Weights of a small mixture-of-experts language model, trained from scratch on English Wikipedia: a softmax router.
Below are experts of layer 3 (counted from 0) of a mixture-of-experts language model. Rows are named router (the router's row for the expert), gate (a neuron's input weights, with its number), up (a neuron's input weights, with its number) and show model dimensions 0-255. Each number is 500 + 40 x the weight over its row's rms, rounded and kept within 0 to 999. Numbers have three digits each.
After each expert's rows: "mostly gets" lists some tokens that are sent to it at least half of the time. This comes from a sample of Wikipedia text that the model never trained on.

# expert 14
router:541487440418488537443584535474498385442515492452508491489527450391438495531497608504616571501512464475511481491535506520498523467463562494537453509487508493577417476538474496456522543517463545507457496524430446510486493530448447488475582535558530568411530540369525499528506483476539449535521484472492513408540530494477510503513465498516483446516441497521516518504491486462501506502528479582488513577555499477465457474488464493554522532497517490495413551517519509504547563461481505518512449485475540475534496543521548466461452473438493493491487447489470492537523491521522507492496496566500513452464520516513471498476533516498515551593550522470536519531528494536532474488538434392571500411467534512489496503531504562550547473545570513488499485482425484505464450542560426
gate1:456474511486407492453528426556546526512530507548474503493510479577454474519467545463503474499547481442502481479475575473525560461525569435465520455499508449479462464524482542420442546615465526494521468505464453484473502561548493477524577562568494458537566447505480486517533537579473519509496472547493462441472480531555546574459516505521495555538506491558506514502491479523504550502478480536460460508550522502500507485515521527428523507506432424523519466505471502536403525439455573551474460502452485524518523523584526458491528512478533472533515457445538511540500424497473546481461499457508514494497481550478494601510495534575549434518529409511565474501499509479491543475568491496607532537488491478554534460570498516445482608474485540498494566467420481505452542487592506
up1:478520542523467532506444464547512541469519472466500518498460518554480476499485501521489513540502579539477470465502482624537450541467471520482517426534485581438424438468499448516529570543501433542505545454461477513504446557584524525468438465495532502518511556541476504451515541577477510521506528530465486539558474574523485597530504563487525452494522528518491515606506470565473525495428542531451478515476445536515441495509516507461566459512382543534425551540452474510495450507445466471540457520555523458460501543475434501565547526534488460532522444555532484414535566480493534468431454476483514516517493515562526583484504557518498519496541440454502521522445446556479506602519502488541516533498504503504453578570478563488506491473456433511544533487468530468497474498526473
mostly gets: "able", "line", "structure", " Service", "time", "ible"

# expert 23
router:532495484443572420466498539473392488511516498453476506478501473489558493501511594491495526555535458521485482591543531503463484487549561486442450476471476491494488413519439489508561521486484545520456441516452440499427431509503478488498537438525515563468473473487510543515510506447475451531528551492493533456496458496472499537535481426485490409561438535561474572484442530516524536562481450476454452575488542479461524488459492521527522507534503477468515517513553557571529490454492535551494499530505515453597528454507492479486516502457503445430544523475513467530497457567501561390454497521470428490577470481446470554575438493509513534532525566500523497514480483507478542412451421465571508508446524530524469560429502551505470549489565577560514466529452468508536500523495437
gate2:429525463560510543441492529435590512579504533464441513483541502495499474524493526412492546466458537495473443585504548599402550506483569509474524429518532486505454446517399511551490504574549533490503498435460538497465550493531486527487493539499508530544495463480415527440468484524462403462467503512490572560469507516458544548485563406451473530524454489514516539513443523532487540455540528490449480580530531457515475540490465500547559564475501516528507474458496463485488429417508535507496483516507500511468525534509508481534558572458489466454530501478575473469539479454508502520455535486446463523463402511485563453482453533467470493498452565439547568514514524555474497557531472523594536490502528525488502474497504489494542574489538501444531585505543557536487474519522519
up2:523488496490531481523478479488449543458486548478477499480359468558490541433503473470473469461509586506500528520501482559478539504602469500492543473482494505471449500532485513474478490522523442504486496492545561526429443576571590467565540515491517533487516528475423466537464495468554488455557591512532530509447512495452550611542532534510457522526459537527481482479489500451451473508520442537530528510526530551558516555501518487535423435460509497500490490451399464483532441511503446464580520443466496531498536426516533562498489512511547445458512534535461497428482477539530476485554399498472500492529405547530468469504504482531480441542444502515407517577533484522532559529506476521533538479460464520543487502458496451516474485516417399526478434483469483456440469463487544
mostly gets: " set", " Pe", " model", "me", "ator", " change"

# expert 12
router:537469444535527420438526484481514469489439502495451472499471454532488431525500539544539546488526487504478483496554556552595488497484528475474478518451460465464445425526460521477495507466504492491469496482448450493509480530472408468463534515534505545474500521490506499526523508426468494483551590479506473437538508502425530449566414496545507466568493499591500541504499494455501509483504459541456472536503502480480426418448459440502476561554441470481424486550505574548533510477548483471517513438477561481502508500532523533529504489494455530414511495472512543580499453518526571503482452532441478420505510466494411519519460527532592461503509491519503534538542496538443471504469382487573535454477522465569470564462515568525542555508524576498565433526475588528441494504567487
gate2:525513526520467459504482514547459470471492440461473556531506427535536467474541456482469435478482490495565551504488535465505524509540535494484423474498549519490510514524557531553504515511464552545572552521528512506535503440462498499485540516523562509484503447531494558549427542514484506489501462483559467494502499452494523500337504484493500542510494477530522417420483523504521457502508549444535478497480543492585580490528515472565460545506518434477531388532561447562512447570536506414452486494446493509519460566533555545520503474487481533517476473429473529537524508459439503467514529448541539472495447466465437519461495497486508470553488565494561503423477518521467473499475490412562443429431559495537474558594471514519461583504490559571493542463459493482575459465531451
up2:515520480493562508395484560492539488497466539493493470477528464545464509569521457555485520559494530538573546534537454496486516524605518504544531424549478507450517503463540559511525518540543487551482515469402463493515382472470497552495471524562491562534493518494533567470458547487621515465510523508509516557515526518496464503504487501481492459477552509548506502436539499571432539537429436537505509512518565457538409460537539481419531551527517486484509443567512498535502491520550525460506476553477497520529492568604489516479516486516499476497526469524513613464530521509549532483517513504443538496489561451486428467510497464546475549537507494412503478460506535533566536493424505501491531472567519570444537479538472546486514523599424501522562522445435514438477518486521533
mostly gets: "ing", "ning", " due", " Te", " Comp", "ment"

# expert 47
router:506489526456523548482521547487526501523449495441486450457454485480483527538503592512490549550592465534490488569538531520510446473516525588449463487522443505451506516523507433485548541542496551527443467501513416510449440508502396436497499556567513486465507420452500577471594552442505464567527544512515486498511447542475456443514507482579505479523493499576461503481406465467505518546518463506457447495550529489533481419453494452508454560542467437543489514530552504490546526515500450563507487433493576420535528506465518496447451457433504521504488503493500493460492435503539524441500453492494445498544547504479462493483543502572547504553593496468488588456453485511443482492452508464480499492460549553459408503490587547506482512558473537524555485476519534518468487560495535
gate2:540458494455451584470452376412487499465446508453498533465541534461545462511509495574486508514527505450459572534539503471487491515498477532469499537467408463490408499436474512501532496490447531616536530556516484464481530477467510508497526527491579509522471556548458520487528459513486492424519505508451523595442515490522527512420457536504560563523502463593573519504444479488557521541552468436489541540606510469541542428506450506516527451468450556469529473473478514504480502491522508484554505477566478505525517552416420491459528536477537491487571503570524561436544537521502526421485510509510490525529517495498523538495515466594472485545479498451463505481513523608461535485497539569433521461573460495483510504551516512487522548485549559479532499465516490532460492471539476
up2:496516553505492471472526567542473467502571494531466467574495473509458585472532539480476470506551518498558440485402507459522507455518567472494535458478471515537504507466529422529526442432516478454494450492491493474485429518487507500529508512460413537516524448473523466503509536539543540529529526488482428408502483556474511532559549511515459482482456571424472458482538608500524468468437504515533505494481493455532518569552531540444512547489493461548495545554525470533545497462435489489461545516398552533534551509568470513489465531540461545495467509470398497496528517525431486593523491583474489438499516435505506418513475529435446550534566479523464441495451547502602484472496473439585461499495517508482494526527560506466518445482517427472462507488440511487552473496483410
mostly gets: " 18", " 19", " 9", " 16", " 14", " 11"

# expert 30
router:515499521495462545491580518477458460466461471503462471454451466430508521530545504563549533529505437511518516584511494553479510413505582573503468506510462537499442442573464477405547548576484532502410469433564467539439456479483398447443514532503507507488509430448503531564536533503529489511512478490413510440522541507474531464545473494547512496570431493503425461510525462452576513457544473526453483487536524479508502521475526461498551535535538456491447472523515519481511459522499521619471452463506519458560555551455468476499447491443421468544497513513548481481473453489534520521514474511505497489506476458444472493489501499492566507527530486472541488482496416512518477522458468513473477471491620496498481491547554514453432540536556478497587411549486572509442469475523452
gate27:604414530539509494499455521481511544490466539502491470530471471488473480507439472563524493506514530486491540393508553573526519518439518478539488512486458462482497491569495535561473484448446442507510455564482430488536504522456508537510441515527538466543481513469431547439483503489438497538504557541473526577509522477564517496470538521488482425498477549473546506517491471456472491418466476573491556540487485485484601503566496408479443564558502417530493544516488490429496476477505529480476443511535443506525485494486540456518471508444531535558494584437450389548534407507494518426495511473465433453506456568548575465437533494500495517479531517487518475502477466522504495444457514543518537437457520527432509528514442470438525486528494556496513583601504531434540511489525520
up27:531469560505512521580504468494490524453514579412466439550466482499540494524457535541509451485538482504481550503535515507452503459499549526551466506479495472482450511454477543509489543483553435529520482484502479539486466552524508470532460514537483484511539484503429547422449515453469499485468533429521385537507507421455507479518554555503511535487447578522513474574485495434474519511514521481529523497473457470517504508598547459467482470539519461460534459518494462430551435538482502450526497454509467502448541531481591422581440476491571503506498548540462465496473482512549445405582440484495461532561498552534507440476636504537521505525553514523499491426495505477505446480425492537545497485465574459484481541468475535522545472534483444485549590472452538415474513571530476
mostly gets: "st", " st", " January", " September", " season", " May"

# expert 1
router:548466453513529452436482502528533464509485540490504467522475429473507472553478514501523507523546472496499509504611571563582557446529580496526426562487511515551496444485452477485460489476494537514517502468457443547510531524491457424498577512531495515444506453488537504489556495487493452522530524488512484521519531484391516470578475520511532481500460529593487551519491506436527477486547462541493494513533507504439483472491490476499513536513484497489452529573512488530532534457468514493509460459474544464507486504435541469456420457426463451405497413501568518548531438526535522499481472555477466495520440503427414528473515446589542454570504455444510552537468506520448499495492417480562513502480604577544482560458547512535495541499511540432534493525488544471447507628525528
gate2:501527469586465484500455551494538523417491438428417453545431495474514431472518514542486511525548526580472521460525537478557459511504536521511474523482497523474544522469455511553494449519491483507526459505567453483422540449547480561508483532544456490556492480532509460516488473519480472492372514415555484495573454488561488486487450571470537419560532543479506484490498558462531505462480514452542441495494552530495423496483486516489536479525513483473513516503472473442498471489420504479519584480527501529465537487475562500564532505516508492472459487557481461516397506582467521512507539526457532501527509432497490400546480489500550470576525491446476504494486480549476435582444496531542562502496422520477491454504546484533509442574512449544527598617452537443489520468510519
up2:525524451417428538539474483493467543507508532539507515505457469569516594509458482525550479526507450443515467485473458472473515540479441524458529514447514453575502464460525495507510560502566482480488481435456514510550531533491556471494513463430513516433579452440516511499477530472479512548583490546500511519470516490526534559432553391576509557488478457431505541520544532528421497481459492476543565456451494516520500534440540416525464529497503529524518488550539548490529454529536433537428473509569466491526415433532487486478549498437491483462586534437527517518545432448488454450482503513487461444527442535578528545543473499529518577480510486544450476462456527495520533525457573502422461526478521496513485554507444541468408450439488501498497447469526545535447548468538477
mostly gets: "ted", "ting", "led", "ved", " released", "posed"

# expert 15
router:548428441530566532456560552455504500478493471440475512512473513436515483501524504503518557471501503505494553487575515525513436493485494511422477453526455565499501495532445460505505560533455503517482490455531456448478463527429424439526537555532458541446460499460448564505574539473530455514582510489457427449566465533454451422584487509505549438551512489566442521538433495449516501506569478586437431557539468536480464451475511469497502466529536438506539494507499528532536492479550514500550462425501500421539495498448497441465500484502500493470517496407475455533466495515479544466483466486449485561559446529512475503454451526531513526540497455516484578534458489504445530465522499533508497491439549572570489506487525559538465548487561567518598469526506507444415499520555466
gate0:509467482500489546513471543533511445397447472473487534545525465559492425423407492475462484439511506416469515503482550524420452493557507481457488490517435536499546558558447489583547513480528515483530472465516466512464453456453448504460446495584509486493486518573523506522469477598521488547497522522494492468462526453528490413488483495492495518536524547499523488472498465468509568576456482482598542505540549494550549441543470468512515510558535530527453444538514440543542436514469477465501491492496502486476545519527552482520537551542508527535521533522445473535536457465514583410498541509474529454490521482460430482470523457506529412499441497506476506540594504462520516472390462391536485492442497458444466541476464535426544506451455480523464479567504427494532454525479518
up0:433540461467504563521464599565544460508538480468438446511515529495457480517478517485519508478489550499409504538433463547537603507490567448516502412516518457530513509609487528515542539493551565600510452497520510501476522500516487516502557414518522530508513528521460520469515492524493484543476514470448485493506544445514541473497454506497503613470485562507600414488526535471458490492484437555554540483537466530510490567493553439440524412497481516561582550479513467504514495486499479458529465450515576525546489467559527481563529498475540556445473505536493423531519494458465470495461616498551518491471471472541519492531548527579559502518459477523496487456452527459481469498559410525484442457447516475519509497535535512462546523474517484468454596526478483531445474488477524
mostly gets: "n", " N", "н", "•", " Mar", " An"

# expert 18
router:501526450471507523503584478478477413481470459511443437505484471445508477516535515587512529544583469505484558514540577552499517462510529499468485510499481551485482385590504437465567558520485554487489524530534478545496419559520493405455567475524488552443501506474472541517565522482529471464530523521464457544515485482524502499518469506547485499520466478525502510475461504416482499460524444530442455517533512415455518457459449531619560531517420488467442473530499561473501535444504556515474494463455519505590533573442462489500439455450425447519501472508524509526504440599573542517481437527506506463495467520509502528463527520545582478555498537470565536491481469505516500516526475500487473470485539515519446550409544508563506533518517530529559487479458570511465422532523477
gate1:520508479482447529528483420474411510457499493558567491517526462553534485564540524491482542497500455535439542474475463571526492464426469557579532452543458504494470491446467399524475507569517484528466566520423541569492573479504499496564451480504488502519463501535525524508532476535510447484495507535580516501495500438509516595514464514493530506555469497485530523466523440544503567541481498511470430476530474510491511494539493522513508481466556389564509447437432524449498526467530491513526547506561549525459507521468480484491482506463482434471495496517556463490437514572527515453454420523486438437511448619518532535499492474446455490504523417533477484545533531485538482552502474594441488565566509474506465547591551463463469521457545578530517463461516489531485512487598524
up1:479481504493541423523511489525600497515582521525412537572524579468482457429490458511530504546447526495519516518529539469486504469519491489395479536464527483534596487534520540554526486485577496548524494492454449527508452483476497556451565570587547472448464524511479491524406511570475535488498525492454527503521505463558459441548431453442489436466533489497436448471459480438508497436527516511418527470512525488469533519488523487467519538499493575443511452514600490499489485545503533519435429497471444463549473472500536479471569482439515542523505509505489498501479503484411499518476501489541563551499502432459447552483483560520518479534449524536522543486494440529467501513487431384564519447500543492530513537389462480578511482527457469442449477503490512473476539534471513
mostly gets: " also", "port", " been", " name", " include", " which"